Experts of a small language model.
Size: 8 layers, width 256, vocabulary 2048, 39.4M parameters.
Experts: 24 experts in each of 6 layers, 320 squared ReGLU neurons an expert, 1 pick a token.
Training: a variant of SOAP for the experts, 911M tokens, 6950 steps.
Below are experts of layer 3 (counted from 0) of a mixture-of-experts language model. Rows are named router (the router's row for the expert) and show model dimensions 0-127. Each number is 500 + 40 x the weight over its row's rms, rounded and kept within 0 to 999. Numbers have three digits each.
Before each expert's rows: a language model's description of what the expert responds to; "mostly gets" lists some tokens that are sent to it at least half of the time. This comes from a sample of Wikipedia text that the model never trained on.

# expert 23
Description: Opening quotes and brackets. Opening quotation marks and parentheses before quoted speech or titles, plus section heading equals signs and paragraph breaks.
mostly gets: " \"", " (", "===", "(", "\\", "===="
router:478481438425486482493520548544564474500469470472521465503535496487495539453459361440540475553545429494479462505431512542516441534436507420473485562481549454505529480361568511508491472498483492550556510458501469480455574567483460474509458495401483501529534501505498487489490565424474513498542513498501520544501481573435461464573476457489475528426437503499503513453546533529548491499537

# expert 12
Description: Commas and in. Commas after place names, in numbers and in lists, plus the preposition in and closing parentheses, such as Shawano, Wisconsin.
mostly gets: ",", "),", " in", " In", "In", "\","
router:469488495529489491437490498505515483480490449460468427531543415531559545490460448472465519519516444520423505454455493524495439474447495445518497497500492400472567531459589482507453490514552521533516465505481468470465499525503479465513502470448466475504547441501534592454475532411526539510568518453538522524494520557464492436541483512524459470447476544539473478453580534529552500529524

# expert 16
Description: Sentence-ending periods. Periods ending sentences or abbreviations, often before a line break or heading, plus r pieces like tr, Br, Gr.
mostly gets: ".\n\n", " tr", " Br", " Gr", "r", " Tr"
router:495468450498437470500528550530491520515475445519515481551472469498487508450419476492478504472497404528462483517451528559450478499469560472465520497479525450524517555498496531511488476566482442492524491505485443457483552502466586488513512474434487549519501483531464481495521540508449516500569528477571571544478538576461513452535459468478461506445443553509542532454475472525601494514506

# expert 4
Description: Word-initial prefixes. Single letters or prefixes opening a word after the or a, such as c(ategory), re(leased), m, pre(viously), C(ells).
mostly gets: " m", " c", " C", " it", " It", " ro"
router:562508465507392538472492535519507534503517461448520458546487479519556485488461455519532539499499437479500555516494516553461501549460535442436471592485538468508540497476576492527443470510522446574500456520458492484512529494488551448498461551476552529491497470606501507489454532515500483557567488460512530542451439569488475470551454522538470503500414485486500521483573465613566498464535

# expert 7
Description: Prepositions and linking words. Prepositions and clause linkers after verbs or nouns in running prose, such as of, to, for, with, on, that, which.
mostly gets: " on", " to", " with", " for", " which", " from"
router:494486497486524502469493495539519485493482441437488507529476489548555534490458422482521500512475434506474513494485509569521519483447543434453490542499534397469499518426556523484502482537499517543511454482505497450482514555466470470513509472422489525530481480525497552459487612520499606488604590448554527523497493514482465472535465435517452482456528512512482484450520475510538503558528

# expert 9
Description: Capital letters in abbreviations. Capital letters and short pieces inside acronyms, codes and country names, like K-L, G-M-AT, U.S., CZE, plus USA, France, Japan.
mostly gets: " USA", " France", " Japan", "L", " George", " Canada"
router:479523430489453520525511482535513512492463447494568444547461497501547517411449457474530498581511441465509505386469567595530472536514511514466475502491500428422538537449516537522448451544559515542584485490512463487500532518463556479522535475492497559583519433570524547461460495470530524553539507491507530523514563535522517497555445476537465514419501484490497539457546454519554450523531

# expert 20
Description: Inner Latinate stems. Middle word pieces of Latinate words before suffixes, such as dec(om)mission, rel(ig)ious, Helic(op)ter, vol(um)e.
mostly gets: " oper", "act", "ograp", "ript", "ecut", " vers"
router:452482517510477555481516529540557458486430471497529515557553485545502562500514470513483506468490423492437498465526552522482516445463597451511505522505536501521534495432545567572476455518514420470534559509439547497565515500479488488483435521491544515565544469552491482552496510504473502513503518470538542501459500530428500472558494487489463480496497560461460522543539504508520481518521

# expert 15
Description: Letter h and consonant pieces. Pieces containing h or b inside words and foreign names, like Eind-h-oven, Demograp-h-ics, 20-th, Haw-th-orne, Ab-h-inandan.
mostly gets: "h", " commun", "un", " Sh", "b", "et"
router:559515494484508528504475532572563483463463496549486467544449494496527508500469489507430563494533508480414465476451511557465516532490583473464504543462535480528547504524534544484423461582470523494458461499513492499551521516467561501590439549478489513501457458519429496535527517532457543501465510474470580490501501490444547428556447446491480547501485480562510605465553508553496498486481

# expert 5
Description: Mid-word syllable pieces. Vowel-consonant pieces inside words and foreign names, like co-il, Indiv-id-ual, Univers-id-ade, Orf-il-a, wh-is-key.
mostly gets: "il", " Phil", " Val", " polit", "id", " Mor"
router:502512470426465585526509533515483460493505470526550447553554498562492497480507449480529517515525452495476479469459613573455489439482535466485494459461537488497548516441525491524492458576451436473483514451428471433430518475433479514551460476507471510590589500561519547483467537488461497478457534481532502514443456507517489478520513485499474600500510534476483529460525468514484435488532

# expert 21
Description: Line-start list and table marks. Dashes, pipes and equals signs opening a new list item or table row after a line break, plus inter and ter pieces.
mostly gets: "|", " inter", "ter", "=", " int", "ters"
router:463464506514459479507537522624522455495500432517456487570543482561477501468493437462456518529492419470475471399431507537474487493417509510525430514513494456493570460443577522500463493488497482531552498487492464411457571525468525459528448532413489500510531497543492558504490482425506549498586522465546572527497481525480571466519470493514462513487513511495501506452507544504589465505536

# expert 11
Description: Infobox and table field pieces. Capitals and word pieces in infobox fields and table codes, like UTC time zones, Population, Government, AUT, District.
mostly gets: "″", " MP", " U", "G", "amily", "D"
router:492551534479476622477516507508521435440446469479473432560516462506507506429488492531555549429494471482505485476505537506504485534462575458462469551477518484510579564436511504501448454539575493524510464503502494488510532549448539492495494506511500491523549479565517460450475525441516556486549518447477496525441478532454461474545494463522482521494491537491483495520504492581534505567521

# expert 10
Description: Word-final suffix pieces. Word endings after a short start, such as h(ate), n(ation), C(ate)gory, im(age), with -est, -ate, -ation, -age.
mostly gets: "est", " Best", " home", "attle", " rest", "ility"
router:566465451460484476492490537530528518470470501454521452515449437537471473494362472474439466509532450489409563497510531607513440532420508416495500522495540483465534479498510462519444475530499501490530470531542456489535571594472472519515481444435506533503495515535481587479465514392509498491562529512525582531482450499461516465535455485429484549455538486490536498440478439543539447570538

# expert 1
Description: Verb suffixes and conjunctions. Inflectional verb endings completing a split verb, like determin-ed, investig-ated, unload-ing, plus conjunctions and, or, but.
mostly gets: "ated", "ted", " and", "ed", "ered", " won"
router:519517493436483502512518510558552476486516454488466447557460436510505558500489426472514468547511478512461535449525508575465493467498534479476496510481534455461527450485554516468504479531527509525501478430473460486489560544433525523504500514486475517509499526511514525501474480506487540512511526480534529595484517531484478419545513481455445523435474567543473521489510456579487479523495

# expert 13
Description: Word-initial lowercase letters. Single initial letters starting a lowercase word after the, a or and, such as l-osses, b-odies, w-ay, s-ilver.
mostly gets: " w", " b", " f", " p", " s", " t"
router:481512431414437540476486550517556485491500426451520495543537497511554507433467475490512550483502476460462547479480547533520489543414541451454468570515537462498547502472535528497450460531497453531534481439498502482497505480478501433528439550469553534523553442490498544504397568464525504504522517470521536500472483491505535432556393494551488510457469503500520589463562462494541503488552

# expert 0
Description: Name-ending syllables. Word-final pieces in place and personal names, such as -land, -ham, -ford, -man, -ish, as in Foreland, Hernandez, Bucaramanga.
mostly gets: "land", " German", "ham", "ish", "man", "ley"
router:466494490457431490514515572556553454526508489513546494516408437471539556488451461473556489546451455513490482456512581548528468505479547460462467515462523428514525462473548544520550471517522542497462426482464518478514554501482508510545447466465503469512514501510466463507457522461517509456543517471515494561489478579482512424528491423436475497462454515516521502545573510584508453484550

# expert 14
Description: Mid-word consonant pieces. Inner or final pieces like f, o, ist, ion, st in names and words, such as Lager(f)eld, Fair(f)ax, Scient(ist).
mostly gets: " de", "f", " me", " dist", " def", "ion"
router:556465435497460473515493528528512516511489447572482488535502471467572537496423418545507500553473501505491539492466520522509517473470511499493473559467501475491536512471507498459461466529494495499507515529520473523552510487444526442572488496448499539482523427547467567498517523447534562530618498460491513545472487527494556447533490478474497470471439499461552594498521506555493464500538

# expert 3
Description: Name-forming pieces with y. Fragments inside personal and place names, especially y after R (Ryan, Ryder) or word-final y, plus first names like John, Sam, Roy.
mostly gets: " Y", " John", " Sy", " Je", " Roy", " y"
router:501432466497498525535527575522556473495527441496502482540525452522541512474414452473524496511458453451456474511486542551484457549465515453522506534538512459438528465490524517510537457501446536503547448424516434506498569495465566450577499502470497500539493497572462555467489542503459561509545515509481510530510538473504471446537461532489454499429488453534480539542580470510523497567532

# expert 6
Description: Quantifier and hedge words. Function words of scope and qualification in running prose, such as all, other, more, not, if, j(ust), part, only.
mostly gets: " all", " other", " later", " more", " Cent", " such"
router:482516472527485524506532477581517478514456417492499465486485442535464506468493414503470470546488484460445485495456542541528521524391543427486478537490503453526522463429488510483480461494553482490507490513493522449541570498449443444514479481500530550522534440521480555525471489469469523449529521444530524543472499501498527481546484479448430507475551545493528548482496421497494500517501

# expert 22
Description: Name-final vowel endings. Final a, s, ia, as pieces ending foreign personal and place names, such as Ig(a), Alachu(a), Amer(ica), Búzá(s).
mostly gets: "ica", "a", "ara", " La", "ta", "ana"
router:472520433493408465469554573558504496467511455487530409516444491467511540448443486367507498532486501457407456436445547550494489479495528471468446590457432463477503533495468519560449463534506457477561481457541490470437519531470556483538511553475474554540561483519515489495507468452520564448563488486514535542497524469468519467552464470468474497465442524519493527496521509545609481460597

# expert 17
Description: Table cell separators. Pipe separators between table cells, mostly after numbers, dates or names in sports, minor-planet and results tables.
mostly gets: " |", " —;", "born", "|---|---", ";", " +"
router:476447491461454484472510515570520514510512435481497468580475497510520537475478431423519481541498496503442531489475540519476431484409542484505477515456482485481566505457557491477489479505498527481552502515452444484514545537488492450534514479404479499538514459501476550512419546477503559550572598491555548527448489506486512481524468507511471516484509554536505500485600541502569401514499

# expert 2
Description: Early word pieces. Short word starts and common words after prepositions or verbs, often sports or counting, such as e(very), se(ason), one, first, two.
mostly gets: " e", " se", " col", " season", " go", " one"
router:505582470461461505521565482580535480440537451477531472541496493536537506420453444490496517525490443466463515461438538560482481534432514432493446506514505446489517481481535569480529455529513513546484450495471458462530554572473551477553415523488551517520509437517502523537430538502501519491538558483508504536527502581528509484544432445487464561453488525460444559563549432530496465444472

# expert 19
Description: Year and number digits. Final digit pairs of years and numbers after 19 or 20, such as 19-79, 20-15, 19-96, plus million.
mostly gets: "92", "94", " million", "95", "07", "09"
router:471489487487476573484531539568566515497498445465505438543522484531491532469479462487497491492536472522492518481507531567483448511479543475508487537477510395473525496420555490547458449545557502474530463467483493448482558529441528467530478529470506497487560463582472500479431543483538517546554538475545523533466488503493465464544479481499420563448451518483510559462535515554567497476562

# expert 8
Description: Colons and dashes. Colons after field labels in infobox-style lists, such as Headquarters:, Conference:, plus en dashes, degree signs and time colons.
mostly gets: " –", ":", "°", "):", " ·", " ed"
router:498449494517462502437488571553571536462536467517444464534486471524533576470461517450428533547518505517468525444492492532461474462451539519481479529469498410557535559461571503529510488509510511528511448510476444494439523563473517474505474473443540509502515466532449542490424506467501561475592550469545495530473479597446499480529418483485491551431531493508485483472566479569509511494495